Experts of a small language model.
Size: 10 layers, width 256, vocabulary 15812, 21.2M parameters.
Experts: 192 GELU neurons an expert, 2 picks a token, a shared expert of 192 neurons.
Training: a variant of SOAP for the experts, 366M tokens, 5584 steps.
Below are experts of layer 2 (counted from 0) of a mixture-of-experts language model. Rows are named router (the router's row for the expert), up (a neuron's input weights, with its number) and show model dimensions 0-255. Each number is 50 + 15 x the weight over its row's rms, rounded and kept within 0 to 99.
Before each expert's rows: "mostly gets" lists some tokens that are sent to it at least half of the time. This comes from a sample of Wikipedia text that the model never trained on.

# expert 3
mostly gets: " b", " c", " t", " f", " h", " st"
router:39 31 63 61 40 27 43 53 43 73 51 43 46 51 63 38 68 60 32 29 65 55 53 28 48 57 46 33 60 27 57 48 51 51 41 24 41 59 56 53 47 19 19 26 70 38 56 52 58 46 72 99 31 20 31 37 39 37 42 58 59 41 37 57 45 61 39 22 23 43 30 37 45 40 50 58 47 69 32 49 52 48 68 38 50 37 50 31 59 69 55 38 44 60 73 54 42 22 43 53 47 52 53 52 65 42 67 48 66 44 61 51 42 36 44 91 57 78 59 57 89 54 67 11 55 28 55 71 45 43 59 38 20 66 69 28 31 49 38 61 76 64 66 67 55 68 60 49 52 72 50 41 46 53 64 73 58 64 23 20 50 52 74 51 63 55 68 44 60 66 62 64 67 25 45 78 84 33 27 47 90 47 59 57 44 29 44 45 46 36 57 41 67 45 52 64 50 53 64 38 34 52 45 16 42 24 52 50 61 55 57 41 63 32 54 58 35 52 67 59 39 76 47 53 64 50 56 66 51 33 50 51 31 42 38 55 39 31 46 18 52 47 40 54 77 36 57 52 56 82 60 53 28 44 53 62
up3:57 47 54 61 44 63 32 53 47 78 27 72 72 27 78 17 45 34 52 49 50 49 42 52 61 52 34 60 27 34 75 48 65 53 32 24 38 44 78 50 58 39 21 40 58 67 60 29 64 26 36 44 59 83 49 31 53 66 56 72 49 73 46 61 39 58 41 55 29 35 57 69 35 54 56 60 47 48 47 27 27 61 65 46 52 50 79 49 34 58 54 39 38 62 62 43 22 43 56 37 55 34 49 77 73 68 75 28 52 43 64 43 70 78 52 44 47 34 34 42 48 37 48 14 44 31 44 27 34 60 74 43 37 74 46 27 50 25 44 46 58 64 33 46 59 78 49 74 44 41 53 40 57 44 56 60 23 52 43 48 63 50 54 67 80 27 16 37 79 78 49 54 66 39 72 47 69 60 31 54 56 23 54 71 45 59 32 54 22 50 45 59 72 58 32 57 42 63 37 46 72 23 57 45 54 48 38 59 78 53 39 53 28 53 40 51 54 51 50 45 38 49 64 52 44 39 51 49 82 46 46 47 67 57 66 75 33 52 25 37 51 54 46 77 71 78 51 51 39 80 61 63 30 53 36 78
up4:40 48 53 46 13 56 40 38 54 54 20 57 51 43 88 88 58 56 40 38 62 60 62 64 36 52 50 30 33 39 54 33 53 40 67 53 42 43 41 45 68 38 44 69 51 64 52 61 82 56 61 41 55 55 89 57 24 52 44 36 44 56 67 68 42 47 54 53 24 37 41 48 73 42 68 62 35 36 42 47 51 19 64 39 42 48 30 36 51 70 73 56 57 49 79 47 08 61 38 65 72 79 53 66 66 44 60 93 60 51 66 57 43 67 33 86 60 43 43 43 48 43 34 53 42 39 58 64 67 32 52 41 56 52 62 43 13 18 53 57 36 49 49 53 15 43 39 61 57 69 44 40 55 72 18 83 37 52 37 66 53 52 71 44 50 28 72 41 30 37 76 51 57 19 47 30 50 54 67 58 61 66 51 51 36 69 31 62 58 53 59 61 44 62 52 89 55 38 25 54 63 44 44 58 43 64 51 50 41 76 31 32 54 27 38 42 58 36 38 52 53 35 50 61 86 58 37 41 61 36 61 67 56 72 52 58 31 35 22 55 53 37 45 58 40 61 62 42 24 71 35 55 44 51 56 45
up5:99 39 37 38 48 69 34 55 42 59 59 49 44 49 30 59 41 34 37 51 51 42 45 48 39 59 33 45 68 40 50 20 34 62 51 46 48 26 32 40 43 61 62 36 61 64 44 41 46 66 58 43 46 36 63 40 52 77 71 57 59 46 84 52 42 76 60 45 28 26 54 34 54 65 62 47 55 72 27 73 51 41 69 69 27 50 56 43 46 60 53 36 39 58 50 83 23 64 37 51 81 43 35 25 50 06 72 31 53 47 54 63 50 65 62 71 59 40 57 79 98 17 64 91 53 49 71 56 20 49 51 62 28 56 59 61 52 63 33 77 55 58 46 50 31 40 53 67 35 75 44 53 56 68 58 41 28 63 47 63 34 46 44 32 53 58 41 21 70 45 44 52 29 31 53 56 51 42 47 53 70 54 60 82 73 43 52 62 26 58 39 40 51 46 49 48 69 61 59 32 52 51 58 34 63 52 48 40 72 65 37 17 26 39 39 36 42 61 28 37 39 66 48 64 60 70 57 23 60 39 66 56 38 70 54 50 47 36 42 44 48 67 46 66 79 28 38 27 44 59 51 50 44 51 65 30
up6:23 58 41 31 45 24 15 42 60 51 49 43 45 70 60 46 27 38 39 62 72 37 48 81 64 45 68 27 51 40 56 34 62 39 36 36 64 62 37 62 29 51 83 55 84 68 31 48 57 41 50 79 73 26 44 43 50 52 37 59 39 36 68 54 68 50 35 33 56 41 32 63 64 81 65 38 62 47 68 49 44 68 42 36 62 40 21 45 56 70 61 45 52 24 61 75 59 27 50 70 49 50 62 56 66 37 38 48 49 72 38 48 40 35 46 71 65 67 58 42 37 64 27 33 41 64 46 52 48 71 59 54 49 36 63 49 65 42 46 56 65 52 50 17 66 60 42 33 65 34 60 44 62 60 28 30 38 40 51 52 49 55 52 45 43 42 46 40 26 41 32 58 46 48 76 69 41 48 59 47 51 78 48 33 79 32 17 78 77 29 49 31 53 35 55 61 44 42 30 42 53 64 30 77 47 53 51 43 53 55 40 48 46 34 57 53 42 31 55 59 74 27 64 78 39 31 26 52 22 33 68 60 46 60 41 25 47 58 46 26 56 57 56 25 61 12 75 28 15 61 34 71 46 31 45 77
up7:44 47 71 46 44 77 50 42 55 34 71 22 52 64 39 60 33 35 54 50 73 36 19 70 46 63 56 31 63 91 50 24 59 39 22 42 46 17 73 75 26 64 61 49 52 63 44 60 45 36 49 57 31 60 72 51 43 19 43 61 68 41 46 53 38 52 56 59 38 66 53 46 59 41 41 47 69 71 53 67 70 42 39 57 49 33 35 53 39 80 46 33 40 59 72 54 59 66 40 61 53 56 44 40 43 39 46 46 54 41 51 52 28 55 24 56 49 98 24 32 63 72 51 30 61 33 46 31 29 38 62 66 71 58 47 28 54 31 38 52 32 35 51 50 53 77 45 35 44 35 45 59 39 56 54 46 53 64 48 69 66 37 49 58 71 34 28 56 47 54 63 27 48 73 51 62 56 43 44 58 77 63 39 69 58 23 58 46 51 44 11 30 73 69 47 51 44 56 54 62 75 62 28 54 26 42 55 46 34 53 60 40 73 42 62 43 35 79 28 31 41 31 45 35 33 46 18 61 88 52 66 62 30 39 57 42 74 51 58 48 31 76 75 35 62 64 45 46 55 78 36 63 67 68 51 32
up8:36 35 37 61 63 32 44 65 42 42 52 61 49 59 91 35 65 75 53 53 39 60 01 80 36 44 34 54 46 47 55 15 72 64 55 57 38 69 63 52 20 53 45 66 45 66 43 55 61 67 27 48 51 35 34 62 49 58 57 41 66 66 74 28 47 21 49 58 64 40 37 57 69 50 32 16 52 34 52 35 59 65 52 48 45 28 47 66 46 65 83 61 13 43 48 35 42 50 38 71 49 47 67 38 52 55 21 43 65 24 88 55 55 48 56 48 42 60 48 48 25 47 46 16 77 50 53 35 53 54 52 57 35 48 34 36 68 73 48 70 56 30 62 49 45 50 39 57 85 72 62 41 57 55 30 42 32 51 17 37 26 66 55 58 46 81 62 55 58 48 68 40 28 69 59 46 70 33 33 56 36 60 25 38 53 50 79 81 23 70 42 71 35 59 60 51 35 58 39 34 46 73 54 41 47 51 50 44 40 79 33 37 42 68 47 68 47 32 57 65 13 57 49 70 50 49 48 53 48 34 35 54 27 51 51 61 48 44 38 36 62 32 55 52 23 44 65 42 43 57 66 66 47 36 47 54
up9:32 88 55 71 64 49 09 45 60 40 54 70 58 39 37 65 34 40 41 62 76 63 41 62 62 29 33 54 79 48 34 45 62 51 49 73 62 55 49 64 37 58 43 67 31 62 48 57 40 26 39 44 60 54 75 47 53 50 42 61 55 21 55 39 45 22 54 57 21 65 34 53 59 81 54 69 32 43 16 61 58 50 33 79 38 56 23 60 48 68 42 46 48 72 59 30 78 68 39 78 69 42 34 39 48 45 37 37 36 91 61 53 71 52 57 45 46 67 51 48 63 42 32 42 33 39 29 37 31 51 48 54 47 58 44 81 32 67 66 61 66 66 60 46 42 23 44 34 17 26 37 39 48 56 38 41 41 33 62 27 52 67 53 56 37 25 45 35 71 66 43 67 48 69 53 47 57 75 52 56 47 50 53 57 47 65 46 70 60 68 49 72 40 61 26 65 58 56 69 61 70 54 66 35 43 33 61 43 58 78 46 38 67 56 55 42 66 15 60 52 56 60 49 40 75 23 62 53 54 31 22 48 64 35 41 67 46 63 46 53 72 28 26 45 47 39 24 51 60 24 61 82 40 61 43 57
up10:42 48 59 19 58 40 38 62 43 69 53 33 42 38 68 69 38 23 55 50 34 79 56 56 36 48 51 56 57 39 62 81 87 45 42 67 57 46 32 41 61 72 36 37 61 70 34 37 60 36 51 55 31 28 35 28 65 57 50 70 10 71 39 46 47 51 50 52 60 38 37 63 39 68 41 33 64 53 45 24 40 58 32 37 54 59 67 63 23 59 64 66 86 51 41 58 17 78 35 61 54 55 68 72 35 57 50 68 52 95 56 73 34 45 44 72 50 49 80 39 44 49 19 52 62 60 42 40 54 28 48 33 60 57 49 39 51 63 56 59 67 31 74 29 42 36 72 57 43 28 48 55 48 50 43 30 53 63 49 61 45 61 59 44 44 72 38 48 31 64 62 49 44 24 54 31 73 67 51 37 38 46 42 38 39 36 39 37 74 33 36 42 35 87 24 47 54 52 35 53 58 39 24 54 64 52 57 54 45 46 44 48 30 50 73 51 76 71 62 53 28 65 43 46 78 33 43 79 10 59 28 40 38 81 47 65 51 62 78 58 37 40 39 34 44 32 64 44 36 49 44 53 61 66 58 52
up11:65 50 67 50 59 65 51 64 40 22 47 62 86 77 43 49 66 49 68 38 57 63 51 49 52 26 47 34 63 60 58 54 55 30 59 50 68 48 26 56 42 57 49 25 63 51 15 40 73 28 45 28 48 33 38 53 31 68 52 65 63 45 69 42 63 54 40 52 58 65 41 40 55 81 62 38 43 39 42 26 41 42 38 57 61 43 77 17 53 46 40 47 73 30 69 41 18 37 35 58 56 11 54 67 77 35 48 29 53 60 32 25 44 70 70 58 26 68 44 50 66 32 52 42 44 66 37 55 45 46 75 42 33 56 54 45 53 53 42 35 46 75 36 53 61 39 32 66 65 67 43 21 54 63 65 49 48 43 49 43 54 27 56 33 67 35 49 52 48 68 61 46 35 49 47 50 66 20 69 56 19 55 52 41 23 35 66 76 68 62 43 42 75 38 49 24 50 47 83 34 30 52 40 35 66 25 22 27 73 46 56 50 34 49 68 60 50 64 18 55 35 61 45 83 62 39 59 27 31 63 40 63 32 46 32 76 65 46 51 26 64 37 69 39 54 47 63 33 66 74 67 34 69 62 48 46
up12:66 50 51 58 50 36 51 65 68 51 33 49 48 29 36 67 28 43 60 36 59 83 30 55 30 56 60 54 47 53 43 41 41 57 55 47 73 31 57 28 60 48 36 51 65 07 72 48 54 37 70 92 29 39 56 44 64 34 20 23 31 52 74 73 39 28 44 28 64 38 00 27 61 37 58 41 26 56 57 23 21 64 73 56 26 55 42 41 63 62 66 61 55 58 66 35 63 48 38 64 72 47 58 53 45 39 47 39 72 61 63 53 45 42 54 33 60 20 59 58 54 45 44 64 35 61 60 38 51 72 30 41 76 67 62 53 76 42 76 60 44 46 58 43 37 51 59 55 43 39 53 74 67 50 79 52 38 20 54 34 70 51 44 56 60 33 40 26 59 53 65 64 14 76 50 26 60 65 55 34 62 53 27 39 44 49 30 64 41 56 60 66 65 43 45 58 59 32 54 65 23 33 39 60 52 55 79 53 60 77 61 40 38 48 42 76 81 45 23 26 50 68 53 54 52 51 45 54 54 62 31 47 58 50 57 70 67 54 46 49 48 33 42 74 33 39 49 42 47 46 78 59 46 58 33 57
up13:61 75 82 64 27 48 41 37 76 50 22 53 32 47 70 56 51 42 67 37 32 61 41 61 52 66 60 48 43 52 74 60 27 39 37 59 22 56 34 70 50 55 45 61 48 66 39 09 51 49 57 54 52 50 32 55 54 39 45 33 42 40 59 44 82 49 44 61 45 23 58 51 47 68 64 15 76 60 56 10 53 62 70 50 50 64 38 16 68 46 37 55 40 65 53 61 60 33 60 48 60 51 49 59 31 60 39 23 60 40 62 47 41 86 61 25 32 41 47 28 48 49 44 69 34 73 45 51 30 26 45 71 38 29 62 39 30 76 84 30 45 62 18 54 64 51 58 62 52 60 62 47 57 72 49 52 54 58 55 38 71 48 51 34 57 64 69 75 68 56 29 53 59 34 82 50 69 45 37 44 70 54 51 62 43 57 40 51 52 49 42 58 44 63 36 39 46 70 49 57 61 59 41 34 28 50 77 56 35 45 52 38 19 18 16 19 47 41 60 24 36 53 53 32 43 81 36 46 41 76 52 63 80 59 44 65 53 69 40 16 38 61 37 56 54 55 74 45 38 69 38 48 42 54 61 53
up14:23 67 72 50 52 34 73 41 53 68 66 37 52 46 41 49 32 45 31 41 27 63 33 48 40 62 68 34 35 31 25 33 55 48 50 33 34 35 40 35 44 47 53 66 54 85 51 62 70 36 34 52 50 50 59 48 55 68 40 44 38 50 41 37 65 35 55 39 50 51 65 72 36 35 52 82 41 50 52 39 85 52 56 51 39 30 50 49 72 52 36 49 57 87 49 39 63 39 68 54 28 65 78 54 57 40 36 70 44 52 54 42 46 69 35 55 63 42 47 47 72 60 73 58 66 22 10 92 50 09 46 52 66 52 50 55 80 55 48 49 27 67 41 50 46 57 75 27 43 46 32 30 27 58 52 35 67 47 25 46 44 58 78 40 69 66 45 43 38 55 56 44 53 38 42 52 65 74 54 48 32 56 23 41 72 46 67 49 44 55 50 47 30 66 76 46 69 48 74 34 48 43 37 21 36 29 29 25 97 51 66 50 50 58 52 71 75 32 77 50 64 78 34 48 33 67 73 42 41 52 68 27 48 24 46 53 44 53 57 60 30 77 35 70 54 48 50 51 31 58 48 68 49 60 47 43